config.toml
n_layer = 13
d_model = 256
n_experts = 16
experts_per_token = 1
d_expert = 544
d_shared_expert = 0
activation = "tanh_gelu"
moe_layers = [2, 3, 4, 5, 6, 7, 8, 9, 10, 11, 12]
router_score = "softmax"
normalize_top_k = false
routed_scale = 4.12
balance_loss = 0.000159
balance_bias = true
router_logit_norm = 2.0
init_std_router = 0.00601
lr_router = 0.00179
vocab_size = 32000
norm = "layernorm"
norm_eps = 1e-05
tie_embeddings = true
optimizer = "soap_variant"
lr = 0.00464
beta1 = 0.95
beta2 = 0.98
grad_clip = 2.0
batch_tokens = 131072
seq_len = 256
train_tokens = 648000000
steps = 4944
dataset = "wikipedia_en"
Below are experts of layer 4 (counted from 0) of a mixture-of-experts language model. Rows are named router (the router's row for the expert), up (a neuron's input weights, with its number), down (a neuron's output weights, with its number) and show model dimensions 0-127. Each number is 128 + 32 x the weight over its row's rms, rounded and kept within 0 to 255. Numbers have three digits each.
After each expert's rows: "comes before" lists some tokens at least twice as common just after its tokens as in all text; "gets" lists some tokens that make up at least twice as much of what it gets as of all text. This comes from a sample of Wikipedia text that the model never trained on. Tokens count by the router's weight.

# expert 3
router:126088080130124107078140156090138141109133166078150158138120078100125059107094137138109132138112093162124117198138135161127058153086160141186129079141063127175129167154088145169201091177103122161146155139203180092157165137141080142207106099140145200086123149159117120123106097097208194097121084112138160100165125116081111142141137151121135157187156130148115158103111173131165115137109
up0:113131130167098140136094110154139136107159068098113137179130075137144112171194148085131152128178102154111130114133152105167144113154106123177156140194104082187131147160147155126088112131116111122165149136084115086180139224130174151122129187123101188080126140097130122089104124183132144131120136116084139125143101120098167149098155136127149126119109139118132162090169130075131173048127
down0:143170086100102107103073109136166114186129170104105084093127103100068148136119111174174152095094145133150151090138107081163140111125133122152153155177132096115115121149125108125175182132136104100165108098097099130152064126139147134148150097139081083100124158095122162099164203161127109116102127142141057169095132172124203078128158066108169107077120102079057105115142196139097110165093
up1:070128071141114127108091101142136102090115145138076112130101099179076094156131123082123114140096158087173151052108138141137104114115152152161122120152102089120086127142133191130190122187153117102111164197182132116123098172188126159153202124135085149113154110162148164130154106052134163138080181044123148142131115173107129129131075102226121136129174126059136157145141178163145156100079
down1:105091136127099131123109089113137170184081116090139086166168112105163117086141143143118096146111094149148144152158144178085100135154133070158203095093091181129111117119134068116125118063084114138117081132094170210159171147093112128132144151148136140065116151135108122155078093137104102132155199134193125057154096159165172109136116152127114062144163127152101121105148163092152128146123
up2:086167162116078144156104149157146076125142092149123155146147187110106133182139061147101112117113116128128126174136087151112187117075115119138124092118135137174155129077109088132065081154116143137168093112113144170110137153064149091166131185125147115121165119153106114169107130121191113099143139135080146156092114144114189122056083112067130141113074126110069096168182140129084113109121
down2:102137123131101059094102125144125072128065151116162145101140146120093083172105128150103126114097093158125112129041128059121086093146136101091115138122116171113152174154190114164111089125133102148098128126099141102170082138120117108097139144134125116134114084131107177116161113127243085123166073116152096092101188080164177145114134103116084149173097127132182201113159123166191156137089
up3:119074131152147120165117105098170180135108132058172117128142109111170161182170111089130114093114106125139189163118159141097188087102135102145158154181126047109159135178124129105083145185161181115127112162196100180157058107084130106112152162177134134152123105123168110183124156055145139148102109051072113125131078156124129090111081191113130166113202138140199150131144139093165147161129
down3:105124094139100130141127119075088143154139087134108147212108107131098144142177144194112152125142160144151129079142177163087167156194123128109130126139116117176037178174105126122108148184158124036071076116110138106125149116188117109103143114127109142157141142117123212113109090141148106124119187094117122123145139157111171064103085140120108136132147069149095124137130121188128068175151
up4:098096097149184078145116088131110094147106128136176150160117179093130097206156063125124126108081106132097078175141112163115124135152145146137102166131101144102077127148080136166148104102138171171123098103139119145141072119119156081176128146124156205108075129103103099155162127071127120077094134132118167123125130155112104143085124064195155124103143143126173143117124171157076125087146
down4:151161133214110078153126102129127174114204140112117077168105085164117170074171146113144192192110162104127163097112150149141175160117094156081091084083185090131110092179122107104183117143112146173096126111143099143142133135119129094119144118038116079153070177119078111173083205126140157152144165110108139087105086112088094099114148118148166159138175114097127073144084107097153141115128
up5:120081089105119155128125178082169170145115092102097127174178156139080100114097113133079122134126181058117113140057124157154107125117134095154120086053103153127123132162134087093104122068116165142113123137068128109152092100090148083133182093100090135091165174148138165151073136109109138127113129126135143164134166190140127202108146191130135179160132121134195071106188071171138164060178
down5:088094148136112114142146073145113112035134116146114107101138148112060185079157145070098098144098103120132135075152119166130107126100168116121114151198117160172118155110126066124127096127084153143121135138126135128106118088127100127127111099139111063148098117145077173197130169102147174159117110204176160114098051116121142049202136136181178118155109061157155127129052169106106143106158
comes before: "\n", "|", "-", "The", "In", "=="
gets: "\n", ".", ")", "==", " ===", " ="

# expert 2
router:072139108063119120155152034135137146104090152188149129086149109140113096117125128132158090206147172081099143085167104177134196108155116140123156198115119131133107148113101136134121110139165144117133158092103138119162148132092140134047182108124132122142122091164124137126141167149133170117098138138172142144116065176100078148214154102156121109159087127142133133097121120165103100176106
up0:176183134184060179168111114163092108171162111124109113120155083130174129198120156113134138169140105128123111163151156095160133103134156113110126074105116153050125114123158127121109152168106072180145130117071181163144127188107147104117171134103146175167140083151115133109122145096148080144118170131074133154086087123162205145071157130126142109111110154024117138106081100055133107142150
down0:120133109120133092031129072123100206102102120078192149085109155138117072130065139151052122131110112099093109130060109116112104159082165054178110148098115139206133110110183176087103113156185147106089145116084160128067098109152161147191120101079109131107095094172089119131140111131141119137076089121105095151121072166139132120101158175107154133118126123106112114117116171144137112160077
up1:119060131177112086145138068152135180118124120125139226135085158134116127135132078149158172132085151154120153156092096117150126148105118105134087115077096133110214109123125089109129129181098151135110125101083065112061122118103144135140163129121136141111130137158121088131133098199097093130110114130229111101094125146155126106121133219140063122147120130108100162139120143145119103094100
down1:110161145118096096158161136153089153099134155053150147105115098153107120086162178130107123111109064183095094101134144158167150116100155153116125170141120118156123136157054182130116082107057149117083135133169115129110111089159074109123057114126101130095091092147079127096201154107055129161079146123101118104071154169169153153100070104119139176129155165181094152179109128145151184178096
up2:072102136117149140089132110142138133144152109127123166128106100143118123196124106140099130173063126091150106108071113091133163137155127163138152142152148140098109159132113123131102105101128149097118118177136139105101143170176209149145159103092196128145186093157039175045117131167135131126140115094081158170030128132160053148138132139108092081180193057092154202135147114083121131215114
down2:111180147122135149122083165120100154109144141139090160192160080137082149059118138096093162109132113140120124161095130144159041130123133094146138142112165122165194110129122083149107124168105139177123135135137144112165117179154186192117090132135143096142136164137198148176125180081153089104114124188134097114106145114139124127117141190186121172111111119142131157085145161105074140063109
up3:135090115161087129161122099153113102173107181158128085151216105106122134099148141092096128176145161076101139126152140132177160131167116143108130127090113142134133121126148087089127141098156185135102135165115128109113146136188126150160098135145128067100110146105120170099145228136160115160131126129106155153156109061110105118200124093199094076133137150130164157110079147126131133137151
down3:153143133158137148111079161166064145125126103075090173114084122183167088110118125086165181105145103186103106195089128135112133161062095125140177095180174104135082136192059099142096183144106111113119130133155081127081122099092128105118162086143085120150085160102112127102129127143154164071161152153165137110148129100173160115096103182139128096140165088129127161150074136154184130160092
up4:124155074142102095151142144118126142163087153132148136134129185113108062128113158132140127093130188116137101125123133086183162125131133135084169128164111150179099121132088090152123144115106118169119169116061118161101065124101132081140117118147177136087185174126129128159158068107119141121118131106114145163169097166106056085118145162104102161125050161125154125118161169187090085153167
down4:129106148070145138107139151127087103061146168154125108096134152172121115181174161090132158137085099096138150166084074126050143149206120128141138077148154165134183119066148158107094126099120166108140102161173135077094117137131125109083125138113117115155098092022105144103066134128168131174144156130098122169112112124126130057117109080075102170055105089138124101199105087124161217147067
up5:141168121155169072138138038146114135075127118123138091168198127136138165134148181108142149111130131148111109163106110121136118132061136122157083118189131171130088134149134111091134113139160128160100192136115122165133149101097204145141150164153155145144158136109165155116121095090107140106111111108118159163082112167068077124111153106105123131081112118127138102147198112129077089192136
down5:104038125151140172122166132108160158142194163107161152164125146161130138146151135203173149150117163141078145097130124138135095110144114086123127156153081107131163126127037162134191167083109133200117096113079134079142147139141140173093154112104115123127111162075122162182089125141102148096111119144119133129121111115135209151161160106110144145071153135067098089161135138168141176149198
comes before: " the", " a", " his", " its", " their", " this"
gets: " of", " in", " on", " at", " for", " over"

# expert 9
router:137142111171132122112113142143141096075071162132096106105146155173161105107118130104101100102149113139132104130125122122135117131109100183051148104166190101172069097186165156175112142106121105114135093092138139142074132164133102128118147099126093148173107190124116113120098105126148090131183096147212127144149155104104193102138123162126137160087135119121095154137166169115054083146158
up0:138133166126116123101124110202086119154150128092116142131129162123135102123105054136097138137110148123139147114124126156103101189092094126087137145136148098132140078128104122143161127119189166145113138093120140129079127157085109114135136089128081144100131118182113110139083132141176146142117135114103158151092140090178160117121189080126038164124080103104134177165073082138145164098111
down0:095062158147126099129129114159114153110200111102116108176076097190143103142151154168086132079145103081146092111110159111094105126096131116101134054121067145109057088163144123101089123105082173157105120137133170174124144107107086144155096125138123137153155101126121115124103161119167110103174096128158162130069134105138141163150098017102109115150162107164116133086206059114095122133099
up1:114066153099164106135083094101139155155155132104151122109141151093176134109163140097134155194119108112155173166187150131063106136114107105075153095166101156052096109123126127195144085171120151100142127072107140114178074139130156080028110164151080155113138112099142134117179132082134090085182106144096078111139114074089101158123209124107108174076130142068104170179159125112145116095174
down1:141136146132159113069152080213095122134152131162035128136123111172141096070174183122139127191116116120127148142146136076131126180090123075122112132146168191145159108110123146148129121118166124131134127142132123152155127194153116149107131148089146064140202106149185088100163173160123106092200102137115141092144088140186165119146141179103112143146176097106143135158127085161126100129133
up2:144109120132141123163108126120146150143113126143100114066152126122145098182027112119093125149088139182052098180114164125113112164117124133093147113114183103133106125169136101183126175146114083183110152102194111118171122151138173105115133152184132160136113166143098115075167075108162159091159116072157137121142185107165105157115110205089108181101093177104075132150153104101122114207129
down2:133194131158090128135167109117087111099116133058123130146129145158126166091105113126147117129111092150150155103107150134146100151099093081142153066113119073081130116121115084132148066165128120079169113125092141101046165156138102116116134150163091140117134102176087176134141151129153112117122158157105117158134140160077171071078113107126143105140211160122097180151169156117101130193111
up3:141128112164152106184100118103132153140108098137093051071112139102149056088152165093113101189115153166111112095121072108177138053164092161124150051147086146106150127072166109207147137159136136107116156068073119161146127122183102169090139124137090162113106147180190185112135133088131159109170140138104183104047134110121174120168114134121105140095127152097128133120133165113064092113163
down3:109201150094087148059126157118108125185129112144102123064116085194149121141178117153149138113096141080132223138123161137144145159114218139105182099064154193092179182072130136165125138142121130120109112180112112095124084129130164135118101158085092113087177120133145127072157063088108114127106144167144168165115125092116097119165144112122081140116122087106126121121141113065132149173065
up4:113105153128130166125113088140107161094125149169090112101133138151166131149181110189141158114060143126112166114084106121127098154157099097109157084079149144063098147132169171060150173072154107093135174100090091184065134192098043132070168160211163113101162097119108075076104171112146134177137179083182141133109135107121087145134135062132102191104120122152177090092107136132121110111092
down4:087137078119132118079126139151060147073035145123056138102113159093168150101108081099116164124064125099142136124146056104133106148100081147119203081146107147137179153116127160127103143165117121118091142115102076114123131151129145128120207078163106113091101120103101084142126093102096128150132138113112170114079161132138150091084171141141186142073095156153139114138171173177121135093162
up5:151150159162127090188140138160147103104081116118121155166179068078112094083130101093140122185109112162108150161155137155164122084138095132123183136141161153195158179150188140097108095120177158151139151174137109101126127069113162098144138127145081176150162152133149171126146086129147038135142156144141132111092159128146144023151086145136070089089145113164127145218101127179097161110154
down5:169149189156141146142077157089113098109120186156173167070161098148192137098097104127076150112140077136183057094102159125121163090111158057112150098122079085135148126148100144139141139063113122079190087149101150117190126151135121149087174139091140138052191052121148131094127124118148194116136193151172150190143157141123101086122156086171101114158155113107135134098101160133172160161169
comes before: ":", "-", "|", "N", "=", "=="
gets: "\n", " Location", " Country", " Coordinates", " Species", " name"

# expert 10
router:118147079106149156083091167132043087116108106180094139157129101117105134098134125118097186110137163081137079134136174098127167090148144120181163104102182116132174138176164076081158176120116113129077163115130092187115171106171159145136128105148177142073151101135130110173072103144116145080103153163077182132061127126125163155094150144158108113126135174066158168103074147132150083109113
up0:141087127099184132160155166118131185116127096174118148093115102148084120110150126184123097096075106127104102139108074151174147136112167132155037112110108129110087126115130087094094114083092106158115095128133171103117091186143171063087143148087079148099077188093162124101123157102143198141139121116130102139101186140101102172176115129097086138080110172127138154085108145169139105115112
down0:116160129167153116173134087160128155125121189114148153224160092124143150149107145083141137186116159145177157094167173104129113095069135085172093143109145138167139108068145116138116060122117116117100084116097089159142100138126111149130139101148068129135149109092121176121141151102101168158084175063122114173101139069108132152101124112145090121138111161122162138105173175096146078159156
up1:167137138076109085157074170099149091153097107022113093149145107107146137056097143128156111093070184107083107110121132128112108179116145112162062088142119074149086166130109095126134139170199171142109097166136163155151116097154140160098101095135122169120126112096136095187141152146127124171159200173131104179159125138174115149033141110115059124105159173123135119163142123216083123113118
down1:148111110117126128109072084166163151133151172152172140187062141093174137172133100120130137132178081099112160121112078138113128137082163164151086098152157111159132142119165130037139116128109120116123107164091157189076087132155127158136119135034101153134142126115121118123155099146161118052113116098128140148117074130105079125112118159130184142150126129117142086068141096069152138111062
up2:074056154091151110136184098140067110122170115081098113125151135196093126098120148147155122104120137136081173092138113168187189097137121132116161169118175138047060132158094103130127176096113086121115191097092103107142092113120121105150099151115195141134149161125077124136069071122078125106106120096139130118086133113096089136150165148103159118115200145131195140100140137113151142084113
down2:161124154142138106111119139111088141087111135150073165112083083082150142158153152146101136114086158157121125070117133082156085129111132129099140094149067089131131109159140114165162136155080135089142112178118115117155173160157144119145136162162101137128111095088138163141129121123190042153136122139106083161130116174143149138162160165195119110171130113117065124061091128175112086137144
up3:118127119105148087215139092151102077066158118132069136152117147117072113132139099104098141112140135122085234125145149164166143165108111149096155123109098134123101139132134049132107156144120140114086122158158129074139149147104113151113119112134095106115120114155116176103145060111155169150133106105084092119104109098081127057099142135111144176154128194134141162106217162124091156134124
down3:120156188048116113153139109127094099195169168141087167087141112079123134154167108180126121090113148117095151120150057073100167122085163131152151138103123124124133108104131151080054085130161142170177149132115098133163154146038137113136132093113098107153080131149156143101143119132102125114136184098146066112080078139163137145119151103092136161112117121149142132159174102100126046145125
up4:137112161129133131112180074144133102098135186085139073085136109113082146137129181173111196070169118117133122168136103129165096173136121152118114129117109147149136120167129172114153188128109122163181134160156069121131133123160141179094150138138133078210147136060059158078114181143136113194159131091080140185086111106186124129189098071167109135131033159142135139151105091130161108099155
down4:118153142157130181191134149153113115141171149149141135082168114158065201093152089095076111171070146132082107155082144084096172150124112084087209097169135096081096161105116088125042119195070105145138167090101121100153136110103137114137115102149094093084149154106100153123139154162124172154132113150134120080199139109134125055148160165136110114163152145134115133109121123084116155090077
up5:105132105139105096161174098125109166122147153146162081134116153176171135130099104162125136110074130135124106087066135175144139089143111110171110081103124138191176120147171145133127113128150119157144148118145134192176127201113142175124122134106115142090176151104139150129155136116195164099133138190102120099094113180111172151114090126160114112120120131137164145132180135161159092123125
down5:097161121067121169094170145148160105141070110106128102123156133076134107182088129107114126133143116127170096139143077152107123102153205206114081077140184153145149125151101143139144093128151117151090111095139146060100132114055133110126085153140145056094157136182118173085150143134090065148063103152152128136138071174111141196135146168135163075142071096203109169127143131129141134173113
comes before: " the", " a", " an", " been", " his", " not"
gets: " from", " with", " was", " and", " as", " by"

# expert 14
router:164148097155126101123064110090098099116150111122212093147135082119107175122118130177198103162100111091128126120136173164152150151145083138204103192125157118129114121093113073148088083075119134109123149147129136096105164146140181107136128119099041102104098108075167074139142131159119116135144121101116156136106176146080131143068119190122142146162156124160109087086140115145109160164109
up0:184158087133084071122138156137117169143035058130134143094158110128087140083143132146121130128183113163092120152124097126185121122188123140148095127215133028146132090116109110118111156118133143115078115103076118132120112086069157134101062127174145118105109105164170091158210101135141146107106133110102054159149123122129135157115124118140138101154089153103119123091161062141065148118090
down0:101166097087162133209098074102097150117085092129185073098077127090141076089118138085128136117139121092168123139114088098128146124170138084098156149130094075133164118158128131120138119150170081132115135132155114099113137145108166150121152088100184085091138140148142170151104154125136161106092145107047141122136153128116122128116136120161173193122160124165090201126093102079144118172171
up1:162134147211114148124113149134114172085144069080128160132171146142103121078156198186153171163127117138147129154079169072109149128110143119108105123168165073133113084096110109150112079119100101156074098097167125188100152102157156057152133111099097118141156163086098151122133155111091139183138072125054134131155092152138109155202105117135108190154123182131102159122181136100096113152143
down1:116128137135133085120118148096107119145101126099142172130111154123164106112151082112143149142138081201195213186107189157142114123134089149191172138140128144073048133116138131101087176083113177123106138135101129076115134146113128121131136110134181147170089105178147115037124119134166119096106130121092074134143146114066154181148096104139105099145092119171137136170099103119081163149165
up2:145150148131081133117128143120100092142067101100159144172157158131134142214130057110108119203143114174138096176089159101118154127108191133145085151077045145166093152121115121099157106170095113103173130122141127121118133125105143107132109092115111116128168146040157152134159179094097153147152111104108162173111073106035144115114161100101102067112108193166159141100107095130101146122144
down2:134133174128158082092098134153135091146097139182153114121120121129103142048156151107147133135128125102103122139143054150110126161169114135067122124145091132127166182098165147148125151115095149206144110128092127157147136099142114123201047103090133099106137136091140105185163136128069100125131154126162141148085106157190124110100165175153047080129200165206128149131126147115106123095142
up3:124083196136116113132142104131189163107109148119139143161093192137106138107107154222158095056097144196149157128146186127127111176182099145156136093109155118136142155146164138138101123153072101108112122119075146103120089111119155134100140153140113162076143130092120100175141090203126147091122079104083118168056164137132072158062134105112105158093123075091160155157156141118149118148100
down3:202092147149142149149119095079084135137171155116136086126062115125100128084143162091133118108081124131052111148160110082053128140062129073144191136133121148186162121078082127121139152154125143178116106149113179155174126130161136172115132154086122120095118115107136053111206056161118144125140177147077121125117074127149081155097139143159143152078147133152199133093128143114183168139106
up4:121112150117166089104126110088109124130120076163118104159114170099074143153074145119145096033084113178098117105149163146138160157162083170134080131105114141127087140090171145165146159137137175181140054153130096143213106111159164082095131169127097133146077157120078147155097144143071163135159069136164198143166189126096133123088145103151167089152214157099144089184183105124139155152078
down4:132075177118145106148144146137080137101099129147116156105066090084163142101115091130167113187156134113137141180140124178092158102050153109192152105155110140113165086114156145155149202076097150188094129202138204153060189159163150126109098138161153124125082156137204120071140113165109177098128127125109139204114156118123178156136164147164060126153138128120116124113183144148234151123117
up5:135167142184102148106102079095129077134205129146077084103103156118114090082150104162065147056133114101183164099166085135136117131127111155130132104146101139109115098168158137105149155110117134161136121153185136118116095158207118145216113172098156099139125117128154116075134092206116119117188104117105115145100090164045105147111162082128138154094194147103197088139119165123145177105152
down5:098076095072110128093172150127144138189140187156111154115183160115156145173084094135138191109153135159127089123101158075185137150173094132140053071091091124119190092148179104129135128180124119118124121126128133131150146091106157123070099183139111094104095152116117140102150110106129103133121192110140202057115108120147102138214130153167064108152037137117091138122123109108119075110107
comes before: " by", " in", " to", " the", " on", " a"
gets: "s", "ing", "ed", "d", " used", "es"

# expert 5
router:109041099102160171120104119082122148156108166160160147063107096080157078188103148129101198163127125103153161133130125132173083101100143094191126110156100086069113167130110121119145138156160135137148124076087136117118150113123101087201118123097173138125155105136146195164098203108133131104060124120130097122120134137135150184112140098151103112160184132165097139094157161146172101147090
up0:175117110108105065031158121166164112069096173133086187135132106134160105081187052102196123132098153103144144135156109160118188142138126196179118181154129109093082146089080112136101157147135113149148138161091111149144096106109114122100083121092166126158142151102126108157090136224095119112146117138145116103081101164166105049111153129196144120087159145154188152157137126149133072100065
down0:147100095150074113104129114127097085169159131069117204086093103146131213125158135153108122109079113089086092092148099109113181149108141138086167160190080149098190115117132123150110123153149062099122149169151089173106194138154190093114131125076106149103146109125172156125136116146146150119118181146135122180161095128125126091120148105116164147136132140089134103073144094150168140170097
up1:145181121128170138137093107145184135150121140157089161136077132142133130143135132101154131118101094098141087130113159104179106132147081114131126130119127122136135153195132084124132137108126137129169127162216144231140098080092110123122104180087116120081126132138089094168146178141087130115140168100119125152105156109137073156163183147110099105125190131159135138117147133143105096157107
down1:162115162083191154131127145178096126107141094126126151108107149118166199103176123090114162131128100119125158147112128186086139072147130112099150136140075118120150141128114122155083100153156130075157174135090192129119149124174145155147100150155120104089158123072099119166152160205173106179180092154132114124148132129110163207102166170163123098094149180141107150147134085169073136128168
up2:154135137130148223124143061099119123112174132129136101129175102162092143124121072109150130157108080130114130135096103059119119108170089152141131143105103102189164149141119213150187135122073150126136123122080089118108140078118091163144128082101107170112122110143140141099091108138160089142172133151227156149160152176177109166088099136116037067160116127192159192160137150089144217091114
down2:098132090116163088128144146136086138104116174137085096145122151120101117075128138173164143090136141114125181091142164161098189168127153175134077122090049119109098177132135166178113237191120198198141106148144158165094144088123156093176169114138095083105098105103125143162120113126218121108096140128128125093129119130150066097164118130062090160177160144133104153104085126092104135102159
up3:111138102155092136146169129121112096162058171139151117117124165182098159092095131123146131129170014131149110107141153098157094141096124149088102112164132131174111096117186175122073156120198112132116150142153073128066105119105115074183104190087102144148085161076179181176109119124166125163092160121105141104123146134096146171177096130120164108074091145074123171128184156100146086126153
down3:161135143145132079127110219095084142165165148127162101092121112101136101141093149190091146049136123139110119119129120113126147164101146150157107106076130145148104129087141093137065104098085147182132126094069131141110171149112104137103131094156087117075143135099110167174146151126116095093140113102108202104113133116135131126105086092214115121125156093143140113064112109127098107161033
up4:104148099144169148153150152083133108120129154111159139142080127104139148126138093150150127119160094111187116151102135125085081146177176111089162145170169076128113154130103126065159169167150092182093130116185080117121141088151158132106133090115118140168107152122119124122134186092157095173085178104151141098082094124155100198134060146097087128140154113121097125130187107180147120094130
down4:116139112104156105073113077121156175108128161159113172120155160121074155128105140151181151125135061088102121146115153165136096071098178121145144069097171108107099142076115181132161086154128078090104121123116092123141175147148156186144111095123131170107158094107092127103093134081094154174097096101173159081089118139131083085120127133081119089185143172134107149133061117120161160084101
up5:167110159123140132160161090112152182087150167154078101120130059141137143132144086096157158141180160062165124145092080143185104140069095142130149143148089153120136164119146114097189196112169122125169130094080135134169081114052087125074113099098185100127113175154113117159113138083125123126131183103103129130076141160192092110136089103132142158140130096109154100123092164120121144131056
down5:117141082169130060068126149123043148124169126139135163135120159094121149106133113104102088138147132186179056110101174134076158133114140112145132111140105147132118148101107106156122166147126100150104122152082197121181084091118161131127173084143117130143163039067168153139144156172142160085145116106099120138146140153155120173102159144110104137189129127119091110139114108171086173119157
comes before: " |", "th", ";", "born", " August", "st"
gets: " (", " 1", " 2", " 3", " 4", " 0"

# expert 15
router:109135158170133110109164154141109138113148149145098111062092082110131098133132129120154089119115049165139155091107142146126133124119136131140126120131147104239089145185155134127170119137102105142108140167112113116182106167185134116128130128109128147106130104182155073139146141082091089185036161101043111098133065179138104164155117115112094163140175177135177120183083137136172115159096
up0:142070145135093145130170135151156142173132085138114113161174085118178096116107078147180132074078163057137141118046098184189158142102127188180178132180085093190109036159145086126086090124141142089107076125063159136140112102130174164106154121135131082085072115116148172114026144147099120115121169169138140071077154192129151144099121161134098092111168129147130128160124130153136158143113
down0:147179116144143134109130100145121125139101144122096072156179092148142132132194132129063112083133103141215165170164085131142094119184157141102147142164163120109185156132137109125117120178107117106176083185096168168134110122024132099156137117062134139126120070119181125158142121112192136114154121133108126171138149156072104197136115083125136147142167137102162098100101074103128139104084
up1:083094082157125159157157191101088140192110114142115109136164172139052148062200124120171179098130138079151167169144172118111126104107092078141119114117103149119135116149105150102199145164121193142162157190120129134121116164137144113075172110131123196193096109127149130142167164132121164162109142132112143134141109116135095177072099149171123125141158128136173134114132118123110164115116
down1:154152065091123177105130111200194131166089131163089163124125149117138168133116136121122151108167137065104146103231143110111146126129155094099156144143123119163125160102101068063152135074154118123120204128184127117145139159130114157082123094193105143124121122136111111117075075094109126115158090150090223106106104158171181093102147179117133113151116170144152108125166100074202090139091
up2:123082158105126063125118170183126144127103173107109063083193111143111083187109149129232182152116119112158109083064106097124084155177131132118095127122084115139136125055132139112191138100143145143118130126097162112085143079168113135143081174198141146140118099217144065142123144158156084108130099104161144066135113169103141105151122105143157108205091155133160112150136137056157159140117
down2:123152098144121124138142161140142088097149112156111208147129128151142114084156167139096100092108168105103110146049137081159158100128139123161119016147129111141185128146134149116142146131184158113211158148106152084133069113101131093179130136091151188116153098057094126085110137143125146176132153103117121074128113131147096174112119115158046119142130125087131115198122111200121177210145
up3:175177179133148129146137148086121117112062150105092141178170114085168096136140180153126108174125145156126112127138098071101032127108180140161149147150112139055105140084179091101126122175103127162141118100132126180101129100103122130111132147110123102174147142200131164089124105112116093136106141160189097085091146141123123129139112094193156056127181163169106103100107159175097100112133
down3:112148127064150155107140137117171181130158123170152127107116097119128100109123110189123105113101102082148142179112151095172099073153120101139139121121102122032103134089144158181166082092115076111145112139161183116138112108117121158173187098090184099133114127154135145090111126130145045067142170152070173137057099134121099119171160098106130000119177154151110128135162137166125169133099
up4:132098089064145111192096092159144111118076103108135103134084151140094124105139127115131129117132154144106115111147156047093165128110103133091120153107130114163107122128160099171121092126171177098125113082081169071155118124126174180149094113152137156124123129164107125181104123144118086154162132122135135085130151140107128101214158130128133103140110122150098085162130126140118112170112
down4:166134135137191118126148125135073130124108113127141156120166125111128146114093146154104105168136123118111136118106116112185180092149085107147091101103149080157104085165148133105095121175129180113175111098090143128122090142133123152175122119113113147141148082104124118184126111139097081144214110163179174150131137112141105143096135107139150112142091079141135116125168137196093140081139
up5:084093086143125118102115121236157115137185110186074121106155123121109164200166129162102098101104105099126158089149171143138111120118120142066141078120137164151107149116138165119116154161101070146130141139107098084143147148171119099105108139144147109093122094135179120109145134159117116113083174159152152070063137157164139135078109116174173070153195182179103133092155152091095146148201
down5:125091147073153163076111093149172071164096131099082102104149136111110070130136156133100162100101161140124135114131116134171057140157155165141162120105069120120150157167104095117121103118094086095154107130128129125140087122145164127154175143144118134145104118118168161174150099158153167113123191107102097089156054097139094010162142117089092154180153151126149121069177144138110151123108
comes before: "s", " States", " medal", " School", " (", "'"
gets: "'", " United", " /", " and", " &", " World"